config = dict(
    router_logit_norm=1.0,
    init_std_down=0.0,
    optimizer='muon_variant',
    schedule='wsd',
)
Below are experts of layer 4 (counted from 0) of a mixture-of-experts language model. Rows are named router (the router's row for the expert) and show model dimensions 0-191. Each number is 500 + 50 x the weight over its row's rms, rounded and kept within 0 to 999. Numbers have three digits each.
After each expert's rows: a language model's description of what the expert responds to. This comes from a sample of Wikipedia text that the model never trained on.

# expert 42
router:493509497538538475519541471400504528437584516483487510520456582450521549510599448538613527486534576492512428474353471505520405536554475478489531619566486522538483553541565499475493576546541481524446501565497494495554453586466447495481574539545458443568566464512492524561560552540468499546489460498493560446434536470553510436503524604425579530484492610469603537472513559527518536556559549532487478443580570479577567519514494585529484538513394411510555464510589526556463524451515489514523499526473588419572568493579518434563423510475514502512454542548470491419524612559584453495
It responds to: Given names and short word pieces in tables and credit lists, such as Steve, Kevin, Li(t), Le(t) Me Be, To(ny) Joe White.

# expert 3
router:514539473522484558453520569573454466461519508453531443528371517538475488554573512548535475439477488527381592459586554495559468454520525448525492488496478517473593605516472481486508474543522461530445575429510387504484593461387520484501457575455478455490472410562596433457561432420535491517514471489461537479470525487531498574397477426488468612517477443516562470593489460528499423488450531577486493581538427459512467554508476547511443446458539491469488531499566480462601526372631546529494524390472507603460514432431559459472516454508487506529424514451497560485485513434528507546
It responds to: Middle syllable fragments inside longer words and foreign names, such as cha in watchable, va in prevailed, rie in retrieval; also he/she/it.

# expert 52
router:426442503512481505480545445417424593419550448485515511476498570492425481477578610523586476490496443494453508542531394474514610467523566514582470452541546482532483538513479540513424479534580579512489487532506480492612523505506491522502556602513625451487438534495614425490482574522508460507450423482524456493604388532530489477460467476492521455449512506505385459452435539472482562489535405478554431443463508495526494448572457488510494489500499488488439481463547588551462434525452465513508379539545477570527448502580508425409499514366467562565479575480500433524436521507426484540
It responds to: Middle pieces of personal surnames and foreign place names in lists and tables, like Jor-quer-a, Hud-der-sfield, Kel-own-a, -kov, Lev.

# expert 36
router:457509483526489541488507589546562526511441620420572445533488410445523492574432540557452530491478500485406549559440458437418439558476562509543513581571433447495470446464512537508453472572450501479417460521493538485487555572407537569470587476513426454476557462496474469473416528589433423533604533527548500517591504479533544539420429581572407486510471464522490478461509540491463540411494538588548441482427514581484438431438576462488522484570472553489581519431477496429469533541437443555566543507474551562455470495474470541450581510557567560443551525522475508544555465444554476550
It responds to: Opening parenthesis, sometimes a bracket or quote, after a name or term, usually starting a date, note or gloss, such as Master (2024–present).

# expert 43
router:537551480465535493520430529589493505602521449496567393569473560493452431564417584502456505523534494462527569560550488493477530555516482480547496490423468478445462647514390560488566546541514559474411567497422501548553586542482522480520518488529492587539505527466436592605523577485463527461440544422504504549535530489532477546582523581421449449467577501533552521442445576573475482500492562512464535400497460469465496572466465593504451487547466464545478572509587490518477547454510476553498534487469441438583441566460425481501511554534566509531490482495416503587420597461522578564
It responds to: Concrete nouns for water, animals, ships and chemistry, e.g. water, horse, boat, acid, species, plus co pieces in barcode, flamenco.

# expert 17
router:427554500506454472535566477455486536450416440446512539568552502505572480483496553474581450602535499534474462558467452547471480491506470460520503476426451500444496512542479546402499461442551452432491572488475475504480462507472520441484504426446453492509483482447519489496536406558481552603420420398474471612617548552562518494451525472524558502531446516584429402489506481522544542488476520555557501584597571554517551469417592535572581487518553601449548616460564576501535529493496529557495499378435526459543508593468497440530559526578512530508449404508484475454516438428451451448
It responds to: Capital letters or pairs continuing an acronym, country code or name, e.g. C-ey-lon, A-NS-V, EX-P-O, P-O-L.

# expert 31
router:508463521502476477446449557574423517534481505506512457483462495510563594480468455480502579490480447412433497555468533398555413486524528522467484427463505449546426457481630455539537575519565437508574448477478480522444500496452516492519501514572572492581467459383471585465548515455483541541560428500519544579489567434515459476502522437465572489450394506423486524490485526542522437552499422442412496399479515584567571504507448460438535546514564525500417482581430426525412477447431447492431508446534493438481453515532490487544527567554564600580526547543451596583539555519553416485
It responds to: Number tokens after in or on, especially year starts like 18, 17, 185, plus century, part, whole.

# expert 61
router:535521470571441509460418437523563553532573552488544551519515514453489534471462485435521467535472482432587523434581566469427431390451552405500451555458546584480546555530586502509518578559485439435492528440537431570482392549502548542475522483473361525487512454532604504483538473550526475510517499488401461502431504417513462493526555584518500405474407493487538491503556481473527450464475479519496534449620515505526509445438469543444410505477481520434595480517459524448592548550509562472558598484606515572554494555562514533586436404511540514494503561472492430549480467511512589521
It responds to: Final pieces like y, ies, ty, cy ending nouns such as bravery, Embassy, capabilities, plus the prepositions for and with.

# expert 55
router:501603613538389543473501482527588537533524491474501535485442512562488511538498455465501445447444452420446507573526554475521529580541450430405588540558477543399513526499535558517423468574512550490504456456482411539494562618549535550486500448527417548556499449531482441484470439531435517511428424463427442493447527550466421444484461550633517521538519484459461484436503483480429404525498452491481498478438564598462461522538497493394456559503510539478566433513491563602494522543508559508481483477431451556532482536525471565475467465470572602537466500478532456446404456547412506607
It responds to: The word for after filed or signed, articles a, the, to, and word pieces like ron in Environment, anim, indic, affili.

# expert 14
router:532545534533444589403624484511553526528470433600522500549442429507536457523460591490400543563482491500579430451428459510553517509485489469423526505506489494505494528390446522436521425437535493447458462449482571467537402511479415550484510503434467558478561409594437538497441494588470446605466512541525563481447511467451585592453431553423500511475431494431505514553504487455478485550450576424551431474441538561481440470453457529478580495513452556484484513469444487455566491583534438506499521488511537497482491465492498454447522577514386464362446428403475473535492553525504537532
It responds to: Commas, plus some dashes, semicolons and opening parentheses, ending a clause or noun phrase before and, which, but or including.

# expert 38
router:478580434557581552549522531534451605513464483483499571500546498520541378540488485503513469501561518501522563521518557435502438496475450464514457535490423555475620542564438549490393475553554414440433581495549450503448520417501517509475464455430474531574486465443466524422547566411528560520417580534443509513539503498536516608516410505581435524495576533535526515511464550546451368436538467535508494482546486517480399592483494530559514443486498460401435465553563504469581452370538551543462500509513465456457576567524516503591478472549453439422454479564505562534493452473494540473
It responds to: Short syllable pieces inside words and place or personal names, such as ta, ea, no, as in preseason, Bitovo, Constantinople.

# expert 37
router:478640578420525509529582504464444564499504524488422502519490520546585495453502451506542541441530472531544444626490548522417509524522552432494517528447469576539634502531469394455451508436484537604496538530503513542584516520504521447459535534505507472608494422473494515399533543457467568486481541453444512455425594448543472523434486439543515544545472530517571500501547445515578455543545473543389500459541570570431453544502545563565512537551559491467532489522541472563492462452576505542503510474431558541508542418461417609497448442600562463490448460543466487409580491502545421535
It responds to: Table header words like Pld, Loss, Swing, %, table dashes and line breaks, and mid-word pieces like du in producing.

# expert 32
router:518475526539465462531475543521485407502519459535596480611479470583465445450475438595550439546490400518463522477494594487478575542493490478565424476555403552475442551576520593541529504487414424489487544400483425447528472445433546507485548419589469540527610494512455412527564473497484503512456478436480490472449552460552556520501499492432495498482492512474590497498561496423557432490518515421476499480432541482564437536523514486542452458460446553479539550552487511538556566419569415548506488515559552556584573512597482557433526503454527392451481425488506481529555430535628468583
It responds to: Clause-linking words like which, but, that, however, while, plus the inner e of sovereignty and similar word pieces.

# expert 54
router:416450466522586546554609544436575486546549552528488475555497480509572591563472555470557524464467523436594442436403489502546514491494502493559473518496539444623453402515508442481531450527465532566460524563539599581518477519457413509420445447443473549456508548493464542492518518562480447470417538460473551424604445611515512471550613502517560554543460562469567492522556417442498501512495538407482413502463507553448562574560484444599578484563531418505539469541456581505527458561507464525484470516465523483432573425442568474556476518553542483477492469511547459538499438501442509559
It responds to: Dashes starting infobox or list lines, and field labels after them, such as Born, Died, Occupations, In office, Coordinates.

# expert 56
router:510409443529415418544516542501430465468569540408535471625541495424399463510503478563535542485513439415548529479489502526498522464517415530476480442562456568441501542510495556487540459476441393416484587444530405449539527599584451516421561391511465498532612503591571457563409485495471495438527558474544463577546549543471506544537513515497537479563473562470557520503557488455536537512527529501465493552505448497464589495434513405432442490545537507477568474550558543566455511435514454599507445554501512541580515478575499488537567535449567459447548471478553482499579447491583454547
It responds to: Final letters of names and words, mainly s, e, es, as in Rotten Tomatoes, Porsche, Camaenidae, before punctuation.

# expert 44
router:558537431575546538511554429476439438430582496516568473513490531392391449588563511524424539528481434529425589509496548461450572432509489480528435449542436459596470524545431437395486552533534493522447537557493471516408525554494544530442450455503443526500431561547565407528485510484484456528599456542487508481486486489489466505471548443523519532456417597555527463511394464574464486573539502484613520519529480543395479470493451477533532406505440531480580498399513502500530434502477543574527570507538494572448429517471474535498553615475501494487470575428506477463449481572417503580
It responds to: Middle word pieces of foreign names and rarer words after an opening syllable, such as Koolhof, Wisenberg, Celebration, feminism.

# expert 21
router:505476498534476423531484485565455454567526556426527444591551575487447490433415452501454435467464447455525533489584466485474532510493444544450523444534534498421449544458613473434464470524512616569542390450535546504566514537542464481465540479389510420561525482407498457509444431508529514516513573544418456539420560537435425456484580490556445500477547480527511508546544504542536570474410636519592525485453526485590472432465617488486394509511556426494582417510534521497493519453451512577434515514476472539481568494447498575496468517469563452564440506570526553471559433490497494432
It responds to: Word-final suffixes and plural endings (-s, -ation, -ities, -ary) and infobox field names such as Total, Genre, Length before a colon.

# expert 11
router:443469400578501467519451479437519434512417487493451490549491520507531553437505548450494530528578460521549531447565547490426499508554482391517407508545487510612459567487610530485488510544515409564478565443457505463587502480560522542556446410521520428498550455414481482537548493423549487480547572497427528395469469480524554461584447543478454418497468457453412511488473530470529530516526453556557531528507477448452478451497529455488479437533528462497440428547437423585503477559538515523454432465564410462575449469506567512437533624396499457562487445465362491560596512476552539478
It responds to: Nouns for kin, home and life after possessives in biographies, e.g. his father, no children, Early life, plus some mid-word fragments.

# expert 16
router:465551502507501411494407479403497464511585572508516488542412553448511493516470545432597559502450538431522511474444480518575557454559519553583526543530531499531490495531560490467551391551406532483440545592514558523557508575439457491437448488438413524484571541515477545500487573549432544497440491520467531461606486589501433481571558572494527573524461516480528544451519416462525522512465602534430415551444474514499502593503455519451465521552490448494515551587429501581576467465565491538489559580424508471510510399468542445531470526630541549420500521547430454482528418579457465506
It responds to: Line-initial hyphens, bullets and table pipes starting list items or table rows, plus infobox field labels like Died, Binomial, Website.

# expert 50
router:452554495533501473498578393440525566478535540482532499536470473565567490500429493455569548532542465593528546477464533540515540479523501553561612487435545470470551533473448514530525578424417554490494478575498495516522500510443439507504520433510489495470545581536478452439406504541459469329528599551495540458430536583492584517454563556536545534384419562441520549498480531518441442482446593450526463525467536549451467420509417542459532579445479535511455482478437469437449456581612471496470452499458565486577550445499522519499542597474428387426442507540508494488546539553417525510
It responds to: Sentence-ending periods, plus question marks, closing quotes and decimal points in tables, usually followed by a new sentence or paragraph.

# expert 1
router:557435429503451603518489506434510572413502516465480478415521529506483423560420596559594510488584439524523589502515504459495449523475531476435582477541410535511453524588481536433437486519567549504422475577579498551493521538519506449491521447544505453540464569535561529372418543507397488448551428517456486441578514460520407486504525516464515475599544445466414500531456471501407458535541520542483399428489572427488559470443433541507556477555521595532469490435481526569492574502500457507568479484573443478485498538449461536525459482432557467525506399506403527510459568498411440490
It responds to: Middle fragments of long words split into pieces, such as lit, rop, oph, ul, tor, in Darul, Anthology, mercantilism.

# expert 22
router:538463549553488498552505432488471468560492452652547533580474506510542448527463471460483510446527449466556568464525561457411439432507480471550492558487502432505483471438471432490536459572558487540508512466485551558533512358556478576533443430586433613495509549577419436503500476550466570544539504538477460567607488505520583527431416505565443489533584621400530541534522540484488486428533550463461488511579475502540474529534451449606497449453467541492569520475406494463560551550468506457523566568573455546485569566502519510461585422542499577463450529461549428523553443492517523467
It responds to: Connective words, mostly as, plus was, with, including, became, called, in phrases like such as, known as, as well as, use as.

# expert 29
router:441571464501458460429516482524442415412519592505513499539580519508459490515448461540496527452477437399443472499419424470558440533450531547516612526501651472435571432534532589494481609445544488458531524421513446478524478513434566504493530572564532554489491529433424479453424469534492538476533504433534509588454497489515485570437553544528472591494443466517509561475451448480487492537492561532508584552484491483562582445425512519437480521528581504441441522516506450569538424485438557418498377415446442439536499497574450581599511531526538534471514603454452507447563481517460499469
It responds to: Digit groups in statistics, dollar amounts, coordinates and tables, e.g. $35,600, 500 per year, 100.0, 65.

# expert 33
router:480446477487510538552476590557464442533499620432482412503491548526438579545443391500466543439496480522557427527521425479442508584518414430467417488560480514413600434548550521534420456567555559520515544507425409516561580532582556492528577448430489587465526557557493518456559536512511582566497470475440524520494584507572588560467535534470435604513569457526433459556459451483484456441459511578510525481452560543513517531444436497558458476530442485495552523504493550561561508534417557504453562508564514465591552519509536572579489424514563487485471543423471512518516498410484481541
It responds to: The piece sm in tribesman, spokesman, tradesman, plus scattered function words like thus, also, according, and equals signs in headings.

# expert 41
router:423559458515539449500459469442502560444435546493605473519519520539420395586494495534530416476490545425448483493472558548544535478516461551380442437515381540411424513535511496517485454571535442479510536537448529500480504551406543494431491547528467474512461535582474545507585484550506491459530501481486460502531546432570473498542450447480476519527421585558493468548439527489558492492466515531535459454521530557464454592386591462549549384545519537448583552474526462522544513501542594545603607573531520506557560533464547491570552531456455483467476567495544589422554506487598589553
It responds to: Single letters w, r, j, k inside words and names, especially Polish and Germanic spellings, e.g. know-ho-w, Lud-w-ig, Witko-w-ska.

# expert 60
router:487536433489482516499473580488504538499492482428442544593500445507522556531391486518528482491556462600516583469470471464528459562455405510520464470486476512441480485451567503443438455566429467494559471589501504500443463590561499577466542464566485552543531424472458527412509560479480545499561474450549445578515591521563542502485440432520497485478574508592533465447460455581501512484411515552627480445480416491468439445453488597486458422462534503485507527485556432556552377426559568588403551575432491407502489533518498598557519581501502566553498527553569544534506543515561540434
It responds to: Apostrophes in possessives and contractions, such as What's, People's, bachelor's, plus stray nouns like example, lake, justice.

# expert 58
router:474432489478393450506450542516520461571482558485528558527447524460604404514440474474384483508503503435545449466588536537465520591538534548488452570485480529412518574545506431471471497478446457410538451468435521587436490540541640484452511616604488412398510525545575550500432464522493424457507447568551543462441556569533446441507589571593499480456450490502548473446530481507580504557481543513468475411480482521531468519478523503426541412498543555488523484506496547470569525447500494523495475477450604527557531605454498484495598423533535465515506525542515508559531478519451460389
It responds to: Prepositions after nouns, especially from in shipwreck voyage records, plus military unit words like Force, Squadron, Battalion, National.

# expert 51
router:474480482533470586422540528523564448480472389453441502598497448554512501522432605587466578394465442482518447384449538510482473498438550472387529514451521463486509541464489474453522428573467566387511411552436530429532470559502440586442554546414445576498545447511484493513458520534480380554520524501508533540461586495507519542428454571383541463564465485502473419430525522472424539482439559507515473478461548536503475531471439477429504490543451565516495506428487541474514439531486434549515468521449533502519528442493494413443482509530553468398487500523542495354462520544483408558
It responds to: Commas separating place names, person-party pairs, list items and digit groups like 1,050, plus non-Latin script bytes and opening parentheses.

# expert 27
router:551499422589584497528488554491450500586498559468448457449515553477535550522551497469494420541508434499473465535573561501448489549482534480517575495563474484567426468610591506441463421562441568564546438434449501455600578523585547428524511492413470430547531448412473555470481487537465552527510591482461543442541573518400487521490581462553480442465536504490567440487432500483499527507442572557510545529540506560499494470508501473449403479532549459442538372523562563558423475424476479547499494534518567420535509518412487502507465512562554492583419539517545567386578498505538430444
It responds to: Field labels at line starts in infoboxes and taxoboxes, such as Species, Genus, Born, Publisher, Elevation, Total, usually followed by a colon.

# expert 34
router:570580459489523587509464516521559471549478519466439508456570513457576449485450531472421404534561450525490437552504567534506494549482552481530453551509479523418422598521510537476525441447524430585444525431511507410444458493410528460460447401531440574504436442447467614436496484540444538451485464466454615513465502454420600511596472505497458532414516487562436434448479508493531499507423428451487551490445490480599582521443502422538568533540563387466414560496459429475486489433513507499539543507608591466524443559526532453504506520502490432555429476492508504525472490398480542497
It responds to: Common nouns for teams and organizations after the, his or a, like team, club, season, company, band, school, village.

# expert 25
router:566516519558485430462474554523534455460509576453450497550434519457581545578420492446461505486475493474504434587490469435532475578490528526599523552564492504501480516545568534534391470583443424448458428563384474458421502604446564495559546454552472493488466524576569495467488575524455563555545393444511435524537579517482452472556499558565400559535575427590434475475543501452442494454462514550484513446549486546542445527505481496423385449550537488450550482496468492531468570448440504569554603507529557590443467428536557520514535444535546557533485579499483489522538527481514435573
It responds to: Line breaks after football match scores or list items, row-starting pipes, and modals like would, will, should, might.

# expert 59
router:440457437518462476456410550627566525564387481515546504419540428466487581579503539548497533473502523480529536458441536456477457517522521538496547495550472502461495441531461470529516597517500434408504589590482460482499516579409472415467538529498508488555447510437446518483560574495448471474518582519556418638515523481467527586421481534487504431486508553429440447391555530473475530565497427463552523530539500576515618487475565581449437475526545479456538481539487461568561494448415547503544403471488534465451384557475515556559492529544581524529501543464428555561583533446487507526
It responds to: French and accented pieces, Catholic and Greek terms, and digits in dates, coordinates and citations, e.g. fran-ç-aise, née, Catholic, 51.76°N.

# expert 20
router:480478559557460465492546518555476404578404516506467539486524549518551517353579429497523512461506520606435450582571598553602490471533493478443480494476468426479453462547454487507537549425541445486526483479546581411508507413515468558462414430519584573533469539554509421506465396466553458546549471457510503438597514472512443491514527511489543508583497469516473537535506538409442510434495507440473518581517435515576464501474419454597432522481589423491490559519434403507524430577450550469544484448521439466523495541500507564483519500562477532583454519421482391514432429526555519517
It responds to: Object pronouns and past participles after forms of be, such as it, him, them, married, been, nominated, replaced.

# expert 30
router:397567533501457463480438490544554509558569464438447473449501516562427448511450464527396533479554434522580479557527425452419480422456587473429451428475500440519523492494467498551434494484484527589543522533508478471594494520513471446472499455366434490559490453474586528448499445587413508446518500524416561556475467516508483473410523579565477515441551429574470463557467437527502470569515424510539507498470449434551590456442490566541518439550495440403528413523513448560423549534584533574507485581499485410525428484501514552541497528515511509556503546529479487497524544452435388381
It responds to: Words ending section headings or table and field labels, such as Econ(omy), Statistic(s), Notable people, List, Location, classification.

# expert 45
router:525530497453558478484555474484439511437410485512522513463460442561568511534480432431455529536550554451573585497577502497491486540501413470492473481581479465528514476576557430437541509522549540621473457408435433604481412516521536523464465475489521533521474393417478473414426452414534514522505479539484519488557461479465490478550527424470543429586455487497532561562573529498486541441497561474490455547521552520511491534476430483442473569465541462508533418562492456419508556551412583370489470492410365523467486491527445512503531437486504513476493467523489460531458460580513598314
It responds to: Prepositions and particles after verbs or adjectives, chiefly to, in, by, with, on, as in licensed to, made up, managed to.

# expert 63
router:614534423492445552458452520549539422475525586447483472430513501483463548523491527565493564465509577503484480575506421455444492566554523553430539468549427522394465497508493555444468562554429556443463496539453488427415585602430506569501586526475484521506415539507464546480487552457494511442465461573532522583472542396547414572434540501463468521534494467580520472483439480487517500387419471572443458570534469510534439478456457559499493482513526493514571552501550481440529407494485538478474444529527401498489482431462479483524532512527619520481462582490474590452507533440639407576
It responds to: Compass words north, south, east after distances or places, unit abbreviations km, ft, mi, and bytes of non-Latin scripts.